Weights of a small mixture-of-experts language model, trained from scratch on English Wikipedia.
Size: width 192, vocabulary 17837.
Below are experts of layer 5 (counted from 0) of a mixture-of-experts language model. Rows are named router (the router's row for the expert), up (a neuron's input weights, with its number) and show model dimensions 0-191. Each number is 50 + 15 x the weight over its row's rms, rounded and kept within 0 to 99.
After each expert's rows: "gets" lists some tokens that make up at least twice as much of what it gets as of all text. This comes from a sample of Wikipedia text that the model never trained on. Tokens count by the router's weight.

# expert 42
router:48 38 67 77 49 36 40 55 71 33 41 39 63 28 40 40 74 31 78 06 40 54 54 61 47 51 28 46 45 36 64 30 58 61 57 51 34 57 52 46 54 25 52 18 49 33 60 61 53 73 34 56 53 47 61 35 46 40 28 53 45 54 52 72 49 44 26 33 33 50 67 10 62 67 84 30 63 49 34 22 47 38 51 63 66 67 39 44 45 65 42 62 55 73 56 44 31 63 43 82 71 45 53 64 48 59 48 52 37 57 38 63 61 52 43 64 54 60 78 34 16 71 64 68 36 68 57 48 52 51 41 40 56 60 52 17 36 69 66 57 52 43 40 56 72 41 68 76 53 36 49 54 37 47 71 20 47 63 15 73 42 38 53 85 65 62 49 53 45 55 68 33 43 50 34 22 49 21 40 72 69 41 49 39 42 37 34 40 49 44 55 39
up8:39 23 81 51 26 46 52 53 56 48 49 50 14 49 61 42 59 49 32 60 64 55 54 34 57 36 55 42 42 70 36 63 46 54 78 53 36 52 36 43 55 60 67 49 27 54 47 65 44 69 69 66 18 41 49 39 61 68 76 34 72 63 65 45 48 41 50 44 83 46 80 53 51 64 49 63 61 51 46 30 26 41 31 33 50 56 46 25 60 60 70 41 60 61 66 50 51 39 33 49 46 33 56 52 62 29 49 44 53 25 45 73 52 38 34 38 59 57 41 52 31 49 51 44 60 42 24 61 52 90 34 41 27 24 81 00 60 60 55 43 49 86 33 54 31 45 81 35 48 38 44 36 58 45 49 46 41 32 32 70 22 46 59 47 52 70 61 39 50 62 56 19 50 69 67 45 69 64 41 70 51 26 39 51 42 38 44 64 62 78 41 46
up9:46 39 55 39 35 56 40 67 57 30 44 34 63 28 93 58 54 52 62 27 64 21 46 49 35 45 49 51 58 58 61 29 54 42 67 40 41 68 51 45 56 53 59 54 75 60 33 71 33 45 60 50 54 33 65 44 46 46 63 19 54 29 38 51 64 41 48 11 13 54 78 20 48 46 60 74 72 43 36 31 54 44 46 43 57 61 51 22 43 44 40 68 31 62 43 33 82 57 50 69 48 43 41 61 68 53 35 51 47 70 44 29 44 33 70 69 35 55 42 50 45 41 39 52 35 70 43 49 48 54 32 30 55 36 71 51 05 47 34 19 56 52 45 59 76 30 22 44 57 45 40 41 42 30 70 35 37 66 23 59 56 47 43 76 28 81 53 52 68 41 38 58 64 43 61 58 48 74 34 30 24 36 62 52 52 40 17 53 34 42 57 49
up10:25 47 78 40 40 58 49 62 43 51 42 47 48 45 29 99 55 60 79 14 65 55 59 31 56 55 53 62 50 48 25 38 39 42 42 68 49 71 40 37 54 59 48 55 41 47 54 52 55 46 54 42 63 56 41 41 34 52 31 35 49 37 51 58 38 48 58 41 72 53 41 57 15 84 21 58 54 36 47 61 71 73 48 57 49 47 45 42 42 63 49 46 32 42 46 55 17 67 31 57 47 54 66 36 59 30 52 41 67 48 58 54 50 64 53 40 44 44 14 40 37 48 12 48 55 71 57 76 55 55 37 39 37 94 73 65 85 57 65 53 52 49 38 56 70 64 82 50 69 56 44 41 53 39 54 51 48 55 43 57 46 50 31 24 77 14 13 48 42 41 53 35 31 47 55 44 31 68 42 42 76 27 50 67 44 64 34 61 64 54 52 71
up11:32 69 52 36 71 63 56 76 62 34 31 33 64 81 34 54 77 33 40 40 64 59 69 60 45 56 76 74 27 12 44 49 49 40 54 35 49 30 42 68 82 77 59 35 83 30 64 43 57 52 73 55 50 53 41 30 47 53 55 52 41 72 19 39 42 33 49 28 64 44 60 50 58 35 78 48 63 47 46 26 63 42 68 71 33 45 52 37 64 49 64 69 43 68 51 49 39 38 52 35 35 44 38 35 52 40 50 54 43 53 29 64 62 55 53 40 59 93 22 45 46 59 44 55 47 46 53 61 67 53 48 44 63 52 38 40 54 80 62 46 58 59 42 37 74 42 47 48 25 69 43 65 39 58 60 37 56 42 24 53 58 52 70 37 65 97 63 63 39 41 49 32 37 16 58 30 54 32 33 37 64 76 59 51 23 70 35 39 38 58 64 58
up12:34 22 61 46 66 87 58 26 50 47 41 36 50 38 50 38 19 57 61 37 22 78 44 54 63 59 53 66 46 37 32 68 46 43 61 66 47 89 45 48 57 39 55 60 47 65 68 43 22 44 25 37 58 58 55 47 70 71 71 44 71 41 52 49 27 42 70 39 45 58 47 54 28 59 65 46 61 55 35 44 34 30 56 44 54 34 37 41 57 46 58 02 45 60 65 40 35 32 60 65 41 51 51 51 53 46 59 33 54 54 59 55 65 41 28 65 56 20 48 64 47 65 73 65 51 52 26 77 46 64 33 27 31 23 53 39 18 56 44 66 31 41 23 46 54 39 41 55 29 37 60 37 69 74 76 67 61 56 40 45 38 44 59 51 33 42 44 42 65 31 59 46 85 44 30 41 50 47 61 61 66 20 41 66 35 73 38 71 83 47 56 69
gets: ".", "-", "'", " (", "}", "_{"

# expert 41
router:39 34 37 56 52 45 20 53 25 36 70 44 61 81 32 25 43 25 74 51 50 29 53 36 63 74 70 32 66 39 62 42 48 61 37 67 36 38 32 51 71 65 70 37 44 30 40 14 77 38 26 31 64 38 73 64 53 43 48 42 65 24 54 42 60 73 55 71 70 48 84 41 45 57 46 58 65 56 59 38 30 35 50 49 58 78 32 35 62 40 44 31 51 62 70 70 52 32 48 46 77 50 45 60 56 34 40 58 43 21 38 44 73 60 79 61 31 58 60 63 35 71 33 56 54 60 75 30 66 57 77 50 59 65 38 53 53 42 48 41 59 37 66 65 58 59 33 32 34 54 53 53 47 49 71 49 51 22 23 31 21 55 52 54 18 61 63 55 43 60 77 63 38 46 23 63 42 23 49 60 61 50 61 56 43 56 35 54 57 45 56 36
up0:44 76 60 45 89 59 53 21 72 49 48 45 61 57 55 44 74 44 53 55 47 58 60 60 29 48 77 32 54 24 65 50 65 56 62 49 51 59 32 64 69 34 60 61 24 63 27 63 43 81 39 65 64 20 42 75 52 71 58 44 66 32 48 34 20 71 35 46 42 23 65 23 72 56 40 43 53 41 38 51 53 61 76 41 40 67 30 57 54 45 33 54 73 48 43 39 60 80 44 48 78 51 55 49 40 42 41 45 48 61 58 60 70 73 50 61 47 42 68 61 53 62 50 63 65 41 62 53 34 39 57 53 71 37 19 37 53 58 66 64 32 44 68 66 39 35 54 43 52 84 44 55 43 74 36 66 43 34 26 43 25 36 69 57 65 75 35 62 38 15 67 33 30 30 57 50 38 43 31 53 49 57 55 45 71 11 27 46 46 64 48 43
up1:18 40 39 55 50 55 11 66 72 53 72 47 52 34 39 12 53 87 49 31 47 40 59 42 31 42 39 20 72 65 56 33 51 52 48 34 61 49 17 52 52 22 59 43 52 38 48 40 55 49 52 41 56 33 75 38 60 60 40 38 56 53 30 39 53 68 37 56 39 44 46 48 39 35 53 53 61 65 52 59 68 52 37 53 76 56 58 60 61 33 53 57 65 55 48 76 54 58 63 24 36 61 67 35 16 70 50 50 74 52 70 31 68 25 50 67 64 76 50 38 67 46 66 39 44 58 82 48 51 44 49 56 67 42 57 15 62 38 46 47 48 59 70 20 78 13 58 54 63 56 60 49 29 37 61 52 53 61 40 56 45 52 40 68 33 60 66 59 37 80 54 40 58 32 49 49 65 58 44 78 52 53 35 44 46 93 18 56 32 49 73 41
up2:48 64 51 41 60 51 46 39 48 55 62 27 61 51 58 48 75 70 46 51 45 58 53 58 37 66 81 86 40 42 80 48 71 28 28 55 51 43 17 66 63 46 38 45 25 45 18 40 58 72 37 73 46 44 62 46 45 64 76 40 17 60 61 44 51 62 54 66 41 77 37 56 69 56 53 35 00 78 58 60 44 55 63 23 71 55 45 34 30 62 34 29 47 46 68 67 51 46 58 59 44 40 31 31 54 39 66 68 64 71 30 46 67 93 83 74 39 32 84 73 48 59 55 47 45 42 51 40 41 61 39 57 42 47 34 23 53 50 55 58 49 44 57 43 34 53 44 46 47 41 55 47 34 63 53 48 61 56 50 32 71 62 60 46 70 54 46 38 49 43 56 45 55 54 49 54 25 40 45 55 13 68 66 51 75 43 34 68 30 62 23 43
up3:50 35 13 40 36 46 67 51 41 64 70 48 40 48 52 48 63 53 45 48 70 49 83 24 45 23 32 58 16 33 60 51 23 27 30 07 59 52 36 45 46 27 67 55 48 47 44 48 46 43 82 55 47 69 30 30 41 56 66 51 57 33 45 56 57 49 31 46 45 65 63 58 32 23 66 57 44 27 71 73 71 40 54 43 45 53 69 46 45 47 75 61 46 31 22 34 47 44 69 46 36 48 26 23 46 47 61 43 47 65 40 52 49 61 59 26 62 47 57 43 33 71 61 42 48 43 22 59 34 65 49 35 61 12 71 47 47 36 48 70 49 53 46 44 60 54 52 54 81 32 72 61 57 74 28 53 71 36 54 68 63 49 53 76 55 48 67 51 41 58 20 62 61 61 46 26 40 46 11 34 56 36 57 47 71 44 66 22 63 54 45 38
up4:22 41 56 47 54 47 62 56 69 30 50 78 34 59 27 48 51 27 55 56 66 34 32 27 68 30 51 62 51 83 54 49 41 44 56 40 96 46 49 49 60 56 60 67 45 45 35 34 60 35 43 46 72 48 53 49 22 55 46 65 57 48 63 66 27 67 33 43 62 37 42 44 41 55 48 25 54 35 28 35 31 42 38 26 60 48 62 22 43 67 77 85 33 50 56 53 50 40 69 43 68 37 37 59 75 20 46 64 46 62 38 52 65 52 44 60 47 53 20 77 50 20 36 46 54 67 63 51 56 79 67 56 68 62 48 41 51 42 56 24 55 42 48 38 42 53 50 45 52 68 29 46 75 64 60 63 65 92 57 34 12 38 55 45 59 70 37 43 34 53 48 88 60 31 41 40 47 57 24 38 42 53 60 74 37 41 52 43 49 15 43 46
gets: " (", "-", "–", " \"", ".", "/"

# expert 63
router:32 35 58 42 52 36 81 69 22 61 29 48 61 25 62 30 50 42 61 58 77 33 37 80 74 54 66 56 73 50 18 70 67 51 21 40 50 27 62 48 21 49 36 58 53 61 35 36 45 68 51 67 62 29 40 54 49 30 49 31 53 54 67 63 74 46 62 36 53 80 90 71 37 40 51 49 44 64 64 61 75 52 68 64 36 15 71 65 29 63 57 51 58 45 51 44 35 45 46 63 61 75 47 57 55 43 47 34 44 42 55 53 65 41 58 40 45 51 80 44 38 38 44 50 54 57 36 44 39 38 36 64 37 45 57 50 34 31 66 27 71 21 26 73 44 50 43 40 67 61 65 38 56 62 50 50 65 39 42 60 65 20 28 50 52 79 50 61 47 37 29 48 50 62 60 68 15 56 43 54 43 75 52 28 62 63 61 48 52 29 24 71
up0:16 61 50 20 43 41 46 57 55 49 42 74 31 29 66 35 54 50 58 21 71 50 35 57 51 45 88 08 79 34 39 62 48 42 51 49 65 55 66 49 59 57 64 51 44 62 42 47 40 58 66 68 33 31 62 37 56 63 82 36 38 42 19 74 65 68 51 39 47 57 66 58 33 45 64 52 48 52 72 45 55 62 29 66 45 34 43 48 72 48 13 66 61 28 42 65 50 49 35 23 47 46 48 49 50 56 38 36 50 33 58 55 70 45 69 63 54 37 59 35 23 71 60 47 33 41 72 64 58 51 77 48 57 29 32 55 69 44 40 36 49 28 42 60 39 48 56 37 41 44 51 42 32 50 82 55 81 71 46 60 47 45 12 70 45 73 52 71 50 62 62 28 77 45 31 54 43 34 39 55 39 65 51 34 35 67 46 84 70 43 53 39
up1:37 46 55 44 72 62 65 44 55 57 53 38 56 31 34 52 65 73 58 41 52 35 59 61 41 64 48 70 45 21 56 63 65 58 33 54 52 33 50 49 44 47 43 65 38 09 30 72 72 54 70 83 31 45 39 47 51 58 38 36 73 38 71 73 63 56 63 63 33 65 75 59 61 45 59 45 47 83 39 74 71 39 66 67 58 44 50 76 35 39 38 28 56 30 59 30 58 62 55 80 47 35 52 19 21 49 33 40 38 54 71 52 48 56 37 60 17 73 55 63 46 74 69 67 34 58 35 33 16 53 52 36 68 62 33 52 41 59 54 23 70 41 35 46 31 36 53 40 55 62 56 54 58 54 68 51 46 36 70 68 44 30 50 79 36 74 57 63 52 64 60 46 47 77 61 65 21 42 47 52 64 78 74 46 45 77 45 60 53 45 44 72
up2:44 60 58 36 52 35 56 46 50 42 27 57 37 72 45 47 76 55 48 53 48 80 44 69 60 50 57 30 54 51 42 63 50 33 60 51 43 33 53 62 48 88 51 72 41 56 31 41 60 75 62 42 50 54 60 33 59 26 53 51 52 37 50 63 58 48 41 12 56 55 40 35 41 14 48 38 70 39 63 49 48 32 53 38 47 39 72 53 38 39 58 67 13 47 51 63 46 47 29 31 76 50 42 49 51 46 56 30 59 65 67 38 58 33 69 53 58 55 70 53 27 47 23 36 70 41 46 59 31 69 41 38 22 25 80 47 56 29 61 38 41 29 36 58 37 65 39 20 39 36 51 57 55 84 40 42 61 38 08 53 72 51 28 69 21 58 41 36 58 39 21 33 54 75 65 72 30 58 33 28 62 61 48 49 31 43 36 54 35 39 24 18
up3:16 72 63 41 41 66 54 37 30 36 46 24 56 49 54 43 69 40 36 33 50 16 93 51 69 34 67 33 61 42 42 37 41 45 54 27 38 71 67 67 48 55 66 62 48 43 72 36 56 36 75 64 74 66 33 45 51 51 47 70 26 68 42 77 54 57 67 46 22 53 74 66 25 51 46 53 43 69 40 62 47 37 79 27 48 38 45 62 45 60 69 40 37 32 72 28 32 57 40 61 47 65 65 27 66 75 43 56 44 26 63 50 35 50 33 25 36 52 52 63 41 42 67 39 38 76 29 58 67 49 48 34 72 47 49 45 70 42 66 46 46 66 47 67 53 44 22 52 28 51 65 65 48 77 51 42 28 44 47 53 60 15 51 69 54 62 75 52 54 46 53 51 59 42 63 73 38 42 27 33 42 36 59 56 29 66 62 53 60 34 32 19
up4:70 47 18 50 43 55 69 42 31 30 06 63 34 35 79 61 52 43 47 60 73 35 28 63 70 46 47 46 74 67 54 32 48 50 25 80 60 63 56 47 46 79 47 63 70 46 45 19 57 60 66 41 47 43 42 52 57 53 58 43 71 48 59 60 36 55 33 32 74 52 69 40 45 41 65 50 39 39 78 23 59 59 48 43 44 50 40 40 40 55 56 62 59 76 44 57 41 62 27 45 59 71 59 49 45 59 32 58 50 49 52 40 66 36 53 54 36 44 81 41 76 59 29 37 56 68 43 51 59 75 58 46 45 29 35 68 58 41 54 20 26 31 09 65 62 39 43 49 70 62 55 81 43 30 27 32 52 52 49 59 76 65 25 42 64 60 07 47 36 31 27 60 43 29 25 52 64 34 55 65 65 51 56 42 43 66 44 51 58 64 60 33
gets: " and", " by", " of", " in", " with", " which"

# expert 14
router:72 38 47 53 16 78 44 56 53 72 76 61 58 46 21 81 63 47 52 57 36 46 62 51 70 61 78 55 67 35 44 27 18 68 50 40 17 47 64 44 65 55 41 45 28 47 52 58 65 41 76 38 69 52 48 34 44 35 40 25 46 54 32 67 61 32 29 48 60 46 27 19 48 65 44 62 46 48 48 45 61 29 34 57 46 46 35 71 46 36 31 53 27 74 69 60 26 44 29 42 45 76 27 55 40 68 71 89 63 27 60 55 38 59 62 69 47 25 77 44 73 35 55 61 51 75 55 36 80 28 55 50 49 49 66 50 63 63 49 63 63 63 59 52 42 46 38 67 43 50 42 60 48 55 50 39 59 25 49 40 47 59 32 57 34 40 30 35 67 76 63 59 81 34 56 35 75 41 49 75 45 68 48 57 48 36 30 54 34 57 50 32
up1:58 20 19 84 55 53 42 48 30 60 75 57 80 42 39 55 46 33 43 63 57 39 50 43 31 53 42 60 41 51 29 37 62 61 30 56 56 38 32 33 34 58 24 45 52 59 29 69 25 36 48 58 53 62 41 63 82 50 46 52 62 35 49 53 38 38 69 29 35 65 52 41 00 58 49 31 45 52 81 45 52 51 44 46 60 62 49 33 53 81 52 58 60 15 46 46 33 45 72 75 37 53 34 59 23 41 55 54 33 26 32 44 76 36 40 35 72 44 44 44 71 55 33 31 65 38 78 81 69 51 58 22 38 39 57 55 52 31 57 46 42 31 44 63 22 73 48 31 48 42 38 58 29 55 69 59 22 56 16 45 52 42 51 40 55 34 60 55 66 53 44 46 50 54 15 42 67 48 75 54 46 35 50 61 60 59 57 59 46 63 57 63
up2:22 67 65 44 72 57 66 72 66 33 34 53 52 70 63 46 35 81 90 26 49 64 41 40 26 40 68 18 56 71 59 28 32 58 47 29 65 46 33 33 59 55 54 43 66 61 35 54 45 71 62 57 45 64 60 49 55 44 50 44 67 52 64 68 48 36 56 42 43 56 58 53 67 36 52 45 37 48 44 30 57 60 18 58 57 58 48 31 37 39 44 31 48 68 71 36 37 41 75 36 66 48 52 57 47 68 61 55 43 76 79 81 40 50 47 35 07 57 50 66 50 39 15 35 44 64 44 47 70 28 48 62 64 35 49 67 73 44 36 52 45 31 42 42 64 39 68 35 56 30 54 46 74 30 39 44 68 51 45 48 52 61 36 21 85 88 48 51 56 50 58 62 81 42 36 40 52 34 37 52 73 61 69 52 48 53 20 50 32 69 57 51
up3:38 47 45 65 41 55 35 35 67 45 81 47 53 44 41 39 84 38 55 15 31 55 73 36 53 48 32 59 63 55 61 21 33 70 71 46 45 59 69 51 49 22 29 60 62 37 73 61 74 79 54 67 75 33 55 33 41 45 39 38 62 48 43 56 54 26 45 16 54 44 61 40 48 48 93 41 53 67 69 48 43 69 32 64 35 65 33 61 78 64 56 90 52 51 33 26 62 57 25 36 53 51 36 59 68 55 42 44 70 45 71 32 49 24 68 68 66 62 64 44 31 64 62 61 61 49 73 63 39 56 79 41 30 35 80 64 51 41 42 53 35 60 62 57 34 49 56 74 51 66 46 35 39 44 36 37 55 57 61 52 48 33 48 75 64 74 57 46 45 79 32 33 60 52 53 62 29 30 52 51 27 54 57 71 58 41 40 40 43 44 62 53
up4:75 32 46 31 35 37 74 43 32 66 41 70 44 39 53 33 50 62 34 43 70 34 76 13 42 11 60 31 56 72 37 48 34 77 65 39 51 53 57 50 52 45 55 59 51 60 17 59 72 82 33 36 28 45 58 49 53 44 56 45 52 31 19 45 63 57 64 17 52 52 50 56 61 59 59 50 50 61 47 56 52 67 57 48 56 50 36 39 07 44 35 55 44 25 57 63 47 66 43 23 48 58 45 11 25 65 56 48 15 50 49 42 46 56 45 86 32 26 55 42 53 48 18 37 65 61 71 75 42 69 57 37 40 67 53 63 63 58 60 66 28 35 39 39 65 52 23 31 64 45 67 27 55 56 40 83 46 43 58 34 37 46 41 20 57 58 35 67 32 44 43 50 62 41 57 56 57 42 49 36 55 78 55 52 35 53 47 63 38 54 42 39
up5:45 37 39 72 35 73 58 46 57 45 66 50 58 53 45 69 53 63 77 56 59 62 22 49 53 43 81 70 55 61 73 45 65 53 32 50 42 50 41 58 22 33 25 52 62 20 55 69 65 53 63 55 49 59 54 53 28 66 27 58 52 44 65 16 54 46 60 64 40 38 38 47 45 35 22 60 49 64 44 74 51 68 46 25 65 76 40 47 35 39 32 50 82 42 30 66 66 41 46 24 34 55 61 41 55 46 53 68 48 52 48 39 28 82 51 64 36 42 60 68 65 61 75 61 72 53 45 72 31 39 63 28 63 47 57 25 42 65 71 73 49 26 59 61 59 36 72 48 77 37 46 45 50 23 57 23 59 52 64 30 23 31 55 40 63 54 76 43 49 50 78 54 67 58 57 67 64 57 42 46 01 70 72 41 41 50 56 28 45 50 38 51
gets: ",", ")", " (", ":", " in", "),"

# expert 40
router:29 29 33 43 62 39 34 43 66 43 39 67 39 72 39 19 50 50 70 23 64 32 45 70 49 47 54 46 61 62 62 21 39 44 60 69 21 41 37 47 50 38 85 28 30 52 64 45 72 58 31 29 64 57 35 43 55 55 46 31 66 49 48 58 32 21 42 51 53 47 80 51 38 63 37 57 76 41 50 33 68 39 35 56 30 80 49 52 60 36 25 46 61 75 71 63 55 33 39 56 66 32 68 57 49 58 59 69 48 44 56 56 48 46 66 66 41 59 43 26 26 51 76 70 43 74 62 45 77 52 34 28 45 22 71 52 53 73 46 42 44 47 28 64 63 42 64 44 28 71 38 53 29 58 41 33 39 45 31 56 21 42 42 44 50 47 74 32 42 34 71 27 32 38 56 56 66 40 29 50 89 42 73 45 70 44 33 58 63 41 65 56
up8:43 35 59 58 51 31 48 45 57 43 49 35 57 77 44 52 54 18 41 54 10 64 59 77 59 49 48 56 24 49 54 36 31 43 59 39 22 44 45 77 51 49 81 41 66 56 12 52 29 53 54 58 60 45 65 75 33 41 37 49 43 58 63 27 43 40 37 63 32 84 81 56 75 40 68 42 54 48 38 46 62 45 47 60 42 47 32 43 51 44 52 48 56 56 43 56 46 66 18 77 54 78 71 42 63 58 37 50 63 63 40 35 81 12 52 42 49 52 46 57 39 25 47 44 64 45 58 47 55 56 43 41 59 38 36 54 25 60 66 66 53 38 48 37 59 33 41 55 43 18 54 67 54 71 69 64 41 48 18 47 49 21 30 37 52 87 39 34 24 35 56 43 36 52 57 48 32 61 46 58 98 51 67 65 24 28 37 55 37 56 53 60
up9:74 43 63 35 43 43 39 54 49 41 88 53 57 54 55 54 40 39 19 13 62 32 51 58 31 21 44 83 48 42 61 49 62 44 52 59 76 36 27 48 59 66 67 58 21 36 52 54 50 56 44 46 39 69 34 24 42 73 35 39 39 50 69 23 54 46 45 45 48 54 40 51 38 36 58 60 62 40 64 34 38 31 60 31 42 71 68 54 58 53 57 58 48 54 43 59 45 49 52 56 43 31 82 39 39 54 64 45 77 66 30 52 60 67 68 35 40 36 35 37 53 52 42 66 69 24 51 61 79 44 56 45 40 50 40 51 38 27 23 47 32 48 64 57 65 25 56 44 18 39 48 15 00 53 29 42 56 42 55 54 44 43 32 61 44 60 64 59 55 36 52 21 39 78 42 20 38 39 39 35 38 41 70 41 66 63 46 20 70 35 30 64
up10:51 53 53 69 46 56 38 64 49 32 66 57 33 60 66 40 36 52 28 46 63 48 39 56 60 30 48 96 62 49 22 38 37 45 20 41 30 37 47 82 35 60 78 12 39 81 95 76 22 63 64 44 54 30 64 62 67 88 37 50 48 54 60 34 58 48 25 52 55 58 38 56 26 55 70 72 59 62 47 45 49 48 43 42 36 61 58 56 49 41 57 43 37 47 53 41 23 35 47 50 53 44 64 48 67 55 62 54 78 48 40 55 61 60 54 58 41 53 28 51 54 74 69 47 69 52 49 51 51 41 49 46 48 39 49 43 52 53 57 19 40 40 17 28 54 48 29 52 52 67 60 82 39 56 57 85 72 30 50 70 46 46 33 38 66 53 42 60 42 48 53 28 78 50 73 27 42 57 30 48 71 43 51 34 37 31 26 48 42 44 64 19
up11:65 32 45 56 42 57 72 38 35 21 53 49 56 53 36 57 59 50 48 14 52 64 99 49 50 19 69 57 40 42 29 22 62 58 47 41 45 48 37 44 58 45 33 58 57 33 52 49 48 71 31 64 35 33 58 68 46 40 64 33 65 60 58 42 34 51 57 33 61 46 52 71 51 44 52 62 30 67 53 40 46 64 39 70 37 55 54 60 56 63 25 73 66 47 65 53 64 26 41 70 62 59 39 46 47 52 60 44 61 63 24 78 60 25 44 26 46 78 64 47 48 45 33 75 64 41 44 86 63 32 49 23 55 30 29 61 36 85 47 38 57 58 67 68 35 39 48 44 43 75 80 54 55 37 37 63 53 40 14 61 46 74 21 45 46 63 56 32 39 55 71 24 56 65 48 39 43 37 20 24 72 53 58 45 62 55 23 45 44 61 44 68
up12:50 73 43 57 54 78 38 80 55 60 30 73 67 58 53 32 56 56 71 30 51 70 56 50 40 31 38 41 32 57 49 60 27 58 46 47 63 66 43 51 56 60 67 33 17 27 31 58 44 51 51 51 51 45 53 33 63 54 54 41 28 48 59 39 51 59 56 54 67 37 56 70 38 32 62 64 36 59 66 40 63 16 61 47 45 80 41 72 57 41 42 70 35 57 90 45 54 30 59 50 72 19 51 46 60 43 68 49 77 47 47 70 51 38 36 39 64 55 33 44 58 45 54 45 57 64 42 27 50 74 49 60 62 31 66 47 44 60 51 43 75 34 58 33 85 22 04 69 59 44 38 58 00 58 32 53 73 47 51 91 53 43 34 64 42 38 49 36 42 45 62 50 35 37 80 43 57 82 43 45 51 39 60 40 50 43 31 46 62 49 54 69
gets: "-", "–", " (", ".", "/", "_{"

# expert 13
router:60 68 46 64 35 62 62 57 64 66 66 30 52 31 53 77 44 35 64 59 56 33 50 66 61 59 65 44 62 46 52 14 27 58 67 65 40 47 66 43 87 48 53 36 50 59 56 79 74 40 76 40 65 65 62 68 27 37 37 30 50 46 51 76 57 62 52 57 56 52 34 10 30 52 40 48 75 47 67 28 80 66 30 71 67 41 46 60 50 52 32 36 37 88 61 54 33 41 36 49 50 36 25 42 14 72 67 77 38 37 57 49 38 45 48 58 53 57 67 43 69 37 61 61 47 68 58 60 62 11 62 45 67 64 45 62 32 65 33 39 66 69 65 40 45 52 36 66 50 42 37 68 75 48 38 35 45 27 38 63 64 51 39 61 51 47 58 43 54 42 56 31 51 38 47 24 46 36 23 82 38 46 54 56 50 25 42 58 31 69 56 32
up1:51 54 53 54 42 64 78 53 43 63 49 57 40 36 35 49 72 59 58 36 40 57 42 83 56 54 80 42 63 39 55 42 58 34 65 36 60 49 71 53 56 26 36 41 38 78 51 69 61 68 42 73 49 55 43 61 65 65 69 40 22 40 59 54 52 33 41 69 69 38 54 46 66 21 45 50 65 24 52 52 55 29 20 64 30 73 48 39 40 34 59 50 66 74 40 65 55 42 48 68 51 18 42 45 45 49 56 73 63 58 36 36 50 64 70 43 49 52 74 49 07 11 44 65 36 51 23 68 63 22 60 65 24 28 55 75 25 57 52 61 68 45 74 41 55 59 20 47 55 45 49 38 70 73 64 55 41 54 78 77 50 64 20 74 74 62 59 32 54 57 30 45 64 58 74 41 54 51 51 59 62 34 55 56 44 48 64 55 60 66 43 27
up2:16 58 36 43 41 71 44 57 64 68 46 59 37 56 53 57 70 36 67 24 34 46 79 70 39 45 47 43 60 41 25 64 50 30 44 50 68 29 68 46 75 65 46 68 62 31 71 44 62 30 56 52 82 50 52 55 25 64 47 59 37 53 27 49 51 48 68 50 40 79 54 34 34 39 28 67 56 57 55 50 67 32 47 21 41 55 49 49 32 36 55 49 14 60 64 60 51 52 58 57 43 59 89 62 73 60 68 60 27 64 36 58 57 24 33 35 62 54 98 56 59 30 65 52 66 47 56 67 64 73 26 23 41 47 64 43 56 58 36 55 72 37 48 32 28 64 64 47 68 49 31 36 58 58 57 50 22 47 22 71 63 45 38 57 33 60 66 38 43 36 61 50 59 51 33 38 32 32 21 42 53 32 45 38 36 21 59 45 52 53 24 46
up3:49 32 37 22 21 78 51 49 42 30 71 55 77 41 29 49 60 45 20 26 62 66 48 51 55 46 64 55 47 59 48 63 07 75 55 56 46 43 24 56 39 48 50 57 42 58 69 64 79 56 50 15 69 24 63 54 57 69 46 56 69 52 61 59 17 61 30 70 73 34 77 39 42 86 51 49 65 42 46 68 57 53 48 71 28 70 33 30 29 77 38 58 46 55 42 56 45 57 32 69 46 48 55 52 44 22 70 56 58 29 45 54 58 59 51 59 62 37 51 75 28 23 41 54 44 50 67 39 36 49 38 35 48 38 44 42 48 42 33 55 34 73 68 70 68 59 33 63 48 36 59 64 43 44 37 58 51 72 46 36 40 48 51 79 68 47 46 74 60 53 53 67 73 58 66 47 61 40 35 86 62 44 65 69 50 42 46 72 23 53 37 33
up4:39 49 36 37 56 51 34 23 37 24 54 22 32 46 31 49 50 42 69 61 53 27 59 53 68 46 40 61 44 58 63 08 56 51 51 43 53 53 53 53 46 58 60 54 62 38 65 38 70 64 60 41 52 66 75 52 65 45 34 52 27 68 24 63 57 79 54 77 51 46 64 38 54 16 26 37 71 45 76 42 66 66 39 46 46 69 59 42 51 27 49 55 48 43 50 68 43 58 25 49 29 56 36 46 60 51 32 33 48 22 61 30 46 39 28 60 59 52 33 47 51 39 53 41 77 39 41 51 71 43 45 58 75 71 52 35 53 37 68 42 67 34 67 06 54 52 62 30 64 65 64 78 75 52 24 56 49 42 41 59 56 12 37 72 51 46 78 37 45 77 44 46 47 91 59 30 53 52 38 51 22 57 63 40 31 56 70 67 27 44 45 60
up5:68 82 54 29 56 58 59 69 50 66 59 57 74 64 51 44 57 38 54 38 60 32 52 57 68 52 47 75 45 27 38 55 24 54 66 64 48 39 65 26 58 43 49 67 50 55 44 52 51 58 56 27 51 59 65 56 64 67 58 68 49 70 67 66 70 51 84 52 36 36 73 57 57 43 51 39 73 34 56 50 36 63 40 23 26 64 33 51 42 30 53 57 18 54 48 68 67 65 22 66 36 40 44 49 58 37 49 53 81 26 48 13 60 59 32 57 03 43 28 50 42 46 50 45 53 71 61 46 20 51 79 20 58 40 33 54 68 32 58 44 66 52 83 39 40 52 53 52 40 34 37 79 38 58 59 42 63 56 49 62 50 44 46 45 35 45 40 58 60 38 49 21 60 83 61 35 67 54 38 56 62 61 70 50 64 41 41 06 21 55 34 50
gets: ",", " in", ":", ")", "),", " ("